{"num_hidden_layers": 13, "hidden_size": 448, "d_expert": 192, "d_shared_expert": 0, "balance_loss": 0.0106, "vocab_size": 41965, "norm_place": "pre", "rope_fraction": 1.0, "attn_scale": 0.148, "tie_word_embeddings": false, "parallel_block": false, "lr_mult_o": 1.5, "schedule": "wsd", "decay_shape": "cos", "final_lr_fraction": 0.0}
Below are experts of layer 6 (counted from 0) of a mixture-of-experts language model. Rows are named router (the router's row for the expert) and show model dimensions 112-223. Each number is 500 + 25 x the weight over its row's rms, rounded and kept within 0 to 999. Numbers have three digits each.
After each expert's rows: a language model's description of what the expert responds to. This comes from a sample of Wikipedia text that the model never trained on.

# expert 49
router:542529525466546529521534533482472472472528471468515475475467479471467488467534473479526529491484505470523530512459476515534484537462525520481465517482532469512493538476472529484474519531531471473475478490469527487472530482514525479482494465496524506518473470510531481482475497465475531496505533474527536485475462530530535486505524476468
It responds to: Name beginnings and pieces. Pieces of proper names and rare words, mostly surnames and place names, e.g. Butt, Bel|k, Har|war, Evers|mania, plus non-Latin script characters.

# expert 27
router:528519503462531519517535528473472473467526471466518473470473480470476490469525472471525536495479502472538526527468471514532477534471525519467477516474529466513484524467478523483480518527535476471474476476470525477466524479507526480491489475503529490533474473514531478480469488462471521501515530471533532465475474531532533495506533478464
It responds to: Name endings and conjunctions. Word endings of place names, and, quotes and line-end punctuation in lists, and direction adjectives like central, eastern, western, Upper.

# expert 13
router:531533528470535529528531524476479467469532474472514468475469476468474495470529472478538532497474516460523531522469483521516478531465520517467467512483537472518488529472477531487478518533525470473482470477473525485464522475514528480479492476485538502533467466504532483475475506473472522489510531472525533471483465526534527486505531478474
It responds to: Sentence and line starters. Words opening a new sentence or list line after a break, such as In, During, The, plus infobox labels like Directed, Produced, Occupation.

# expert 29
router:528519522468526528525532532468469468483532457464519484473476480468469497468534470481530523493485507467525532521468476518522478529469515516470471511486531471525478528476467528482473533531538473470472481475473520477476521473513531476480484469500525499533465466509530474476468496475474528498502520478531528476477474526533534487499529476464
It responds to: Numbers and units. Digits in dates and figures and the unit or noun that follows them; e.g. cm, -year, storeys, seats, November.

# expert 41
router:535521512468534525533533524476475471474527470467521474479477488472473492465527470478524529494479502471518535526467479521531473536471526511466468519471530474518489532476460541494474530528535468462476481487468531489465529486495533479477495472505522505524459474500531490478467501466464533501509525477529540484477465523534538494504527468471
It responds to: Of after names. The word of after organization or team names, and the first digits of years like 201, 199; e.g. Sisters of Perpetual Adoration.

# expert 21
router:528530505475535532531532521470478479474527467464520482466471474476471503466530473468528529498481512464523523524469485518524480530465522515473478512474528471530484526473469531485478526535533474480469470483475537474473527474494529476478483470489534494529470469514528485478465503465473530498518534472530527471472473524527533483511528471478
It responds to: Prepositions, digits, section headers. Prepositions like to and of, single year or date digits, == headers, and words like During and throughout.

# expert 42
router:533531519474530526532528532478472472477530476468518472480474477466478497467531470466523534495474513472524533520470482525535476538458522508468473515472531465525491533464468533484485529520536466465473479486465529480464524478494532479477492466496524508525462474505537489472466494461466527503507524475526530481473466527538529503507525479475
It responds to: Decade prefixes and verbs. Year prefixes like 199, 200, 201 and main verbs after subjects or auxiliaries, e.g. invited, had, caused, introduced.

# expert 11
router:529527518471533532523529532470473472476521474469511474470475475471464489477532466474529533504479509473534538524472470523530468525470520518471473512481530468524486528476478525477486529522529471470473473479473520481467526482505534481483489475495528507527470475517527482473473497471473521493513528476531527472472468523528533490500527474466
It responds to: Function words, vote tables. Common words like in, the, to, was plus percent signs and cells in election and medal tables; e.g. Majority, Turnout, 100.00%.

# expert 2
router:531525517465531527528529533470474473475526474468528476484473474473468485472535474472531530497475509471530530526471476529526472529466520518472476520478528473525479530475471534471483522530533472468468483481473524474471528475506533481474482471488529498528469477505529478473474509471472528495508528478522526475474468529528527487504533473473
It responds to: Table cell separators. Pipe separators, spaces and dashes that open cells or list items in wiki tables and dash lists, such as | 1983–84 or - 2013: Winner.

# expert 58
router:540523506456523528528527537477470468473531472469513479488473474468467504456527469472529535501483500465514529515462487522529480549453526518477458504470535458521492542466465544488477524534526465460470485493462521497475527488504523488485495453504533507519473478500537487481467506460472537491511528479520534473470474529530539496509529474484
It responds to: Adverbs and date numbers. Hedging adverbs and day numbers after months, such as almost, nearly, at least, April 28, plus re- and de.

# expert 39
router:529529518471529529524520536471465475477528476472522474482473479474465500472528471473527526494484504460520525514465471520538480531470527515470469527473529473526481535475470538485469532527525468463478477486467530481468526487498530473480482465511518508523464475500540485478466497463467529504507533475529525483465475520529532487500524476479
It responds to: Proper-name starts. Starting pieces of personal and place names, often after a table pipe or comma, e.g. South-wark, Scott, Tal-iban, Scots, Pope.

# expert 55
router:545522511468527528536531544476473475473532484475515474483476475468468496463536477481523536508489513465521520521465481517526483551462522516481475505478535460515494536478465533488468518540533463465470483490467520493466516492510525484496490470504533497523469470503531479476469497470468537500504528478520541478471461533541538495505528472479
It responds to: Year prefixes and modifiers. Leading digits of years such as 199|3 and 180|0, initial pieces of names (A|ber|deen), and topical adjectives like legal, sexual, financial.

# expert 62
router:543522509466526521526534537477479471477528472476517470484472479455463501466531472478533531502485508484520529519457490516524491548463523511470464505480534469513491543469466537484478525530533458470482479491476517497465532486510528477498491464502526506523459470499548486482464503456464530491504531479526534481465457534535537488510528476482
It responds to: Dates and name parts. Month names and day numbers in dates (October 2, December 21), Japanese name pieces like Shig-, and degree adverbs such as widely, highly.

# expert 50
router:526535516470523527525529543477459470475520466479522470485465478449468493466535478481526526505488501473512525523467485529531488543455532509478457519485530469524491527483465538483472529529537464465463488497456521481470521482517536490482489459502525501512468471502529473475470500469481539504500519489522526492469468537528534499513542470481
It responds to: Name pieces and decades. Surname and foreign-name fragments like Butt, Khal, Lizz, Has-na, and year prefixes like 189, 199, 200.

# expert 31
router:538534523473522533526527533479471472479533470478519472471467479469475502469518475477525530509486511464526527523472472516527471529462513512478466513484534468512487529478466526487471532523531463465473479477471523479472519476507526485494487476493530510527468471513527479475470499473470529505507516477527533475477467532531533491506527473472
It responds to: Word completions and modifiers. Final word pieces and adjectives or nouns after articles and prepositions, e.g. South|wark, Bel|k, central, insight, petrol|ogical, prosecutor.

# expert 46
router:537527520465537522526530536476470472471526476469514466475473486465470499468533472474534534506490505463525528525470471515527475534469524512465471515477530468519492524471467536482481521531536468468478478489461520487467525483506527474479482468495526496523466467499528481485469493453472532493501533479521533479472460534532536489496524477476
It responds to: Names and word starts. Opening pieces of given names, months and prefixes, often after colon or parenthesis, such as February, Wesley, Mohamed, co.

# expert 63
router:544523504470538521537529532481471473474534484470518471492463478465469504453530475478522526504487507476514521512449493519531487542452515508473467511485541456517494535477462547491478520533529450475476482482466517491469529495497526489492496469491525502517455480500546488475461509462466532500501533474520537490466458521539528485508532486480
It responds to: Month names and word stems. Month names in dates and headings, and foreign or compound word stems like Ad-oration, Man-ufact-ure, Alvech-urch, Chaud-eron.

# expert 4
router:527522513472531533528522526475476477469527473467523472463475480471467502467531470473518530508472505476530529526474465518531473524476527523478474523471530473523491524469475532483476526527530470470471471469469537473473528477501526470474482472502525504528473474516530483476471493469470527497516527472532526472468472522524532494493520472475
It responds to: Table cells and function words. Blank table cells after pipes, plus articles and punctuation opening clauses or dates, such as the, commas, semicolons, years.

# expert 36
router:531528522465531525532521539477479470473517470466521470478475485473476507466528480463520529500481501473527529515470470520520477533476526516483475513475523468522489531476476545492473524533527469470471477480461527475479538490504526474486503466502522496527476476508526487478468499470458531490511535478515525482466476529527531488502518471476
It responds to: Word-initial pieces. Capital letters and first word pieces that begin names and words, plus words like Bishop, Camp, continued, e.g. "C|ergneu", "desert|ers".

# expert 61
router:542515509458530522533537541481472469464528480474517469485464468466468501459526465470525530506485513471514531521453494521530482545457526514473463506477531462512490538471463536491477518535531466458470488496464517488460527489510529478485496454496534505514473476500537475476465501463473528498506533474519540486474459529535534490510527468481
It responds to: Name and heading fragments. Name pieces after quotes or headings, such as Ad|oration, Path|ar, Ch|aly|kh, month headings like March, and coordinate seconds.

# expert 34
router:530533514470529531530522537473482476476529478467518478481472474472473503464526478466531524508485504479527531512469468527521482529466520513470474509469529476525481534468479534497478523535527471470474478471466515488479533489497522480482491474496530505528471475503532492474468506464460535489513543476519528482473470523536531488499524466478
It responds to: Verbs and words after names. Past-tense verbs and phrase heads after was, a or names, such as spent, faced, Following, Bishop, Chevrolet.

# expert 38
router:528536515472531531521521529473471470475535474465531474482467481474476508461529475468525542501482505471539520514468469522528476533473519513471476521472523466519486530477473533480477528527525469474472471481467525483475527492493524466484487464503535501520468479510539488477468495462459523502515531468518530482471470525531527497505528467480
It responds to: Verbs and mid-word pieces. Main verbs after a subject (invited, died, waiting), name and gene fragments, and table header words like Race.

# expert 1
router:527526514468529525529527531468470473475524472472522476481472475472473487471530474470528528498476507472529526525472475530525473530471521523470476520477524474533476530479474528478474524532526473472470486481472527474473530471515530483473481472495529503530473477511525473467471506475476523499514524473524530475473470525528524483511535474471
It responds to: Table cell separators. Pipe characters, spaces and dashes in wiki tables and lists, e.g. cell dividers before numbers like 308,575, or the space before years.

# expert 54
router:537529516458524521537536533478467470472531474470511477481466476471471495459533474465520530504482511473518526511455486524528480550461521511479467508473531461522488534475470535486480521540537464466477481494461519500469527488512527482495490468502527505519469475501538489479467499460475535494508527472520538478470462523532539493511521478482
It responds to: Heading words and fragments. Word fragments and section-heading words after "==", brackets or quotes, plus months, e.g. "==Biography==", "H|ama", "manif|ested", "September".

# expert 32
router:535527512469532530527527523479468468478530471470511478478472479465463498466527472478532525494482505472531531521475476518519474529464518523473472502476536469524488535482464525481474533541530470471481477476477521476466522466511524476485484471491537499527461469517529476473471497479467529496516533473534532478481464522529523488502522473476
It responds to: Nouns after determiners. Nouns and pronouns right after a, his, to or that, such as government, rival, supervisor, One, whose, plus small numerals.

# expert 23
router:532525507469537522528532531470477471464521475457517476476470472469471503470526463470520534496493500469524532509465476523522476530474534521477474519477529467525488526468475538490480518532530475464478471472470527476475532486498531473493493464484518497525473471514531487465472488473470525493523530475526524472472479522532537490504522481480
It responds to: Digits and reporting verbs. Final digits of years and numbers, and verbs like says, tells, occurs, eventually, plus place names; e.g. Iowa, Nigeria, 1890.

# expert 47
router:534526514466527523530528537469465466469530476465524474475477488463470500463531473479530535492485508476525529522470480516532482537463522516473481515469534466521484518472462534482475526528539473472472481483453512489467528489507531477486492464498522502524468473503537478472471493470471520495504531471526531477468472530539541493505524477471
It responds to: Word starts, abbreviations. First pieces of words or years and capital-letter abbreviations; e.g. 189 in 1890, sub in subduction, KR, LV, AR.

# expert 12
router:523527521469529524524533530475476475470531478466519473477474479479479496469525471470530530494473515470533531520469471525523473531467521513471467522480527468520483530473476531477475532526525470467481475466473528484470523475497528475479483470495531503532466475510530479477473498466467522486518531472522529473479471530530530496506522474474
It responds to: Function words mid-sentence. Articles, prepositions, commas and verbs like was or is inside running prose, e.g. "set up a house", "until she", "assumed to".

# expert 7
router:525535517477527535527526531471469475473529470470527474466473469476460497473522471475528521494478521470528534524472472528524466528467518527477482515476528471531486528469469529474480528531529468470469482481471534474477528474505528479476479469494533485520469472512532477474472507467476526489505523477520524475475471531529532486504521479470
It responds to: Clause-ending punctuation. Sentence-final periods, commas after dates, closing parentheses and table row ends, e.g. "In 1890,", "India.", "(Petersburg)".

# expert 28
router:529521504469530529528537528468473471476526467467515474468471482469469490472527470474529531497486502473536528524469474514519478530467517512469472514481534471518483530469470527485477524531527473473472479476470528480472522482506527481490494474501529496537464473515527476471472499473473528501513524472531535471481466528532534489496534471467
It responds to: Content nouns and adjectives. Nouns and adjectives after the or a, plus year digits in ranges, such as violence, central, building, ruins.

# expert 14
router:530526519469525532527533524478478466478524468467516471478473485470472485469524475483528531502478509470528527518467475526525474531466516508468473511472536477520491532471473529486486525527527471469477483478469525480471527469492527468476482475497530503535468475513531490472467501465469527500511523471534528470473470521532535493503526477471
It responds to: Prepositions and sentence openers. Prepositions and commas in running prose (of, in, for), plus paragraph-initial In or The and heading-like words such as Occupation, Directed.

# expert 16
router:534525513470530530526529530464467473475529473468526477482478474476477502472524471473525528499484505467520529517466462526527470531469518520478472524477531469526477529473473527486481529531528473478477474479472525469470526471501534472480485469499522509520465478521529472466467501470464531504519524470528530480475474523531533496500523476469
It responds to: Commas and clause connectors. Commas, infinitive to, articles and sentence-opening pronouns, plus nouns right after the, such as institute, These, They.

# expert 26
router:535519508468527518535536527474475469471509479462522472473476488470468485463532472476527521505488507482533535524457479520526487532468525510470479520475537470518489526477467520495479514534529470473474479485459521488468532486509531476489489470493523501526465470505549489477467504463464530495518533490526539482473452534532536496498535476470
It responds to: Conjunctions and year digits. Conjunction and, prepositions like of and on, and digits of years and date ranges, such as 189|0, 200|5, 0000–2007.

# expert 15
router:531518514463530526529534527470475468476525476468523471477476480466474499471523469471526533506485501470521528527471475527529467532468515525470467510476535473522483530476476529492485527531530469466476483486472528462470531469503534469475490473487527508529468472517530477472472498469463525505520531474529534470473468526531527496509528476476
It responds to: Words after sentence starts. Nouns, verbs and pronouns just after a sentence's subject or opening, plus commas, and, who, e.g. institute, had, it.

# expert 10
router:530527523471527527524522527470470471469522476468514475470477479472470498472534466466527532497479507476543532521474463520529468526472527518469474517478528471527485527471475533478473524526528469472474469472471525468473524479509525475482476472496532494521478471504528479471473501475473525501506524472526519474469472526527526488505525471467
It responds to: Nouns after determiners. Nouns and quantifiers after numbers or determiners, plus line ends in tables and headings, such as soldiers, nights, several.

# expert 37
router:530518510467524526527513542471474467478518474468516471481477483478469513465533468467521535500490502471529526516464466522524476531466520516490473511478519470519489523473470536496480534535532466470472471480466525473479523483498519472484500459506530503535479484511530484476470506466460535493522529473518535474473467526522526499500519467473
It responds to: Nouns after articles. Words following the, a, and or an opening parenthesis, often of or capital initials, e.g. Sisters of, army desert, Camp IV, Kemper's Artillery.

# expert 3
router:526521517473533530529524525473475479466526474467522474466472481474468497468528469473518532508470505473534529522471464520528475527471529525476469524473526472521487526471475532485476526523529475467469475468469533484475527480499524475481479472500522501532473474508529479476472500471468527496515529475530526469470471523529532491492518476474
It responds to: Sentence-frame punctuation and articles. Table pipes, blank cells, colons, periods and sentence-initial The or the in tables, infobox lists and prose, e.g. Kingdom: Animalia.

# expert 48
router:545531507463534532524537532479477476471528467468520469475473487467476497469529474482530526501485501470525528519454487516525482547460526517475466516480535475528497528473471547484470517527529473467472484486464527497462530492507526476489490476499522504511463465496535491476470503458472525492499532470522536490473454532533538492507523475473
It responds to: Names and months in tables. Capitalized name pieces, months and figures inside tables and lists, e.g. "Bal|ham", "Austin Dillon", "21 January", "PB".

# expert 24
router:526528520473529527528525531473471474463528466462514482475475472474466496465530467475525534499476511467530534524470477521528478528467521519462473509477530467528482531472475529486478520531532473469471472477471516479475524486507528481494485471494530485528473466513525476470467502466471525500512524480528526473480470526530528493500529473476
It responds to: Digits and taxonomy words. Single year digits, "to" after verbs, and biology or list words like fish, Arthropoda, Species, e.g. "189|0", "ranked fourth".

# expert 22
router:526537505473535529526525522469475474472521468465524478471479468475474503460524467470527525501478516463524530521473478515532476528474524522477481512470528467529486523468473529491475525534530476480470467484467533472473529482513529486477479466494526503520472472520530475475468493469468526501522532473531526477474479526527538500505525478474
It responds to: Digits and clause openers. Final year digits after 199 or 200, plus clause-starting words and prepositions, such as During, which, but, were.

# expert 52
router:543525514459541517525544538475481461478529484457513470481471486466461497461527468482521532491489498463516529520444481520523479547464516511476473520475532468506483544470472530488481520533529459470473485495455516501478525493506526476490495469501523506512477481496534482474465507454465532490517532470518526488471454531541537492501530472474
It responds to: Name pieces and headings. Surnames, abbreviation letters and "of" in table row labels, such as Butt, al, Mount, Time of possession.

# expert 17
router:529530514471528533533527530470469475476531469469521478474475475474476507468523470471522527494487510468520530524468470522530474533469517523476466514479525472519484524476470531486475534525531475473473478482469526468474527480507531478480484473495522500521463475515525473471467503472463526502515524472528533477470472527530532494505523479473
It responds to: Commas and nationality names. Commas, was, a and digits after years, plus nationality, country and sport words; e.g. Romania, Brazilian, football, FRA.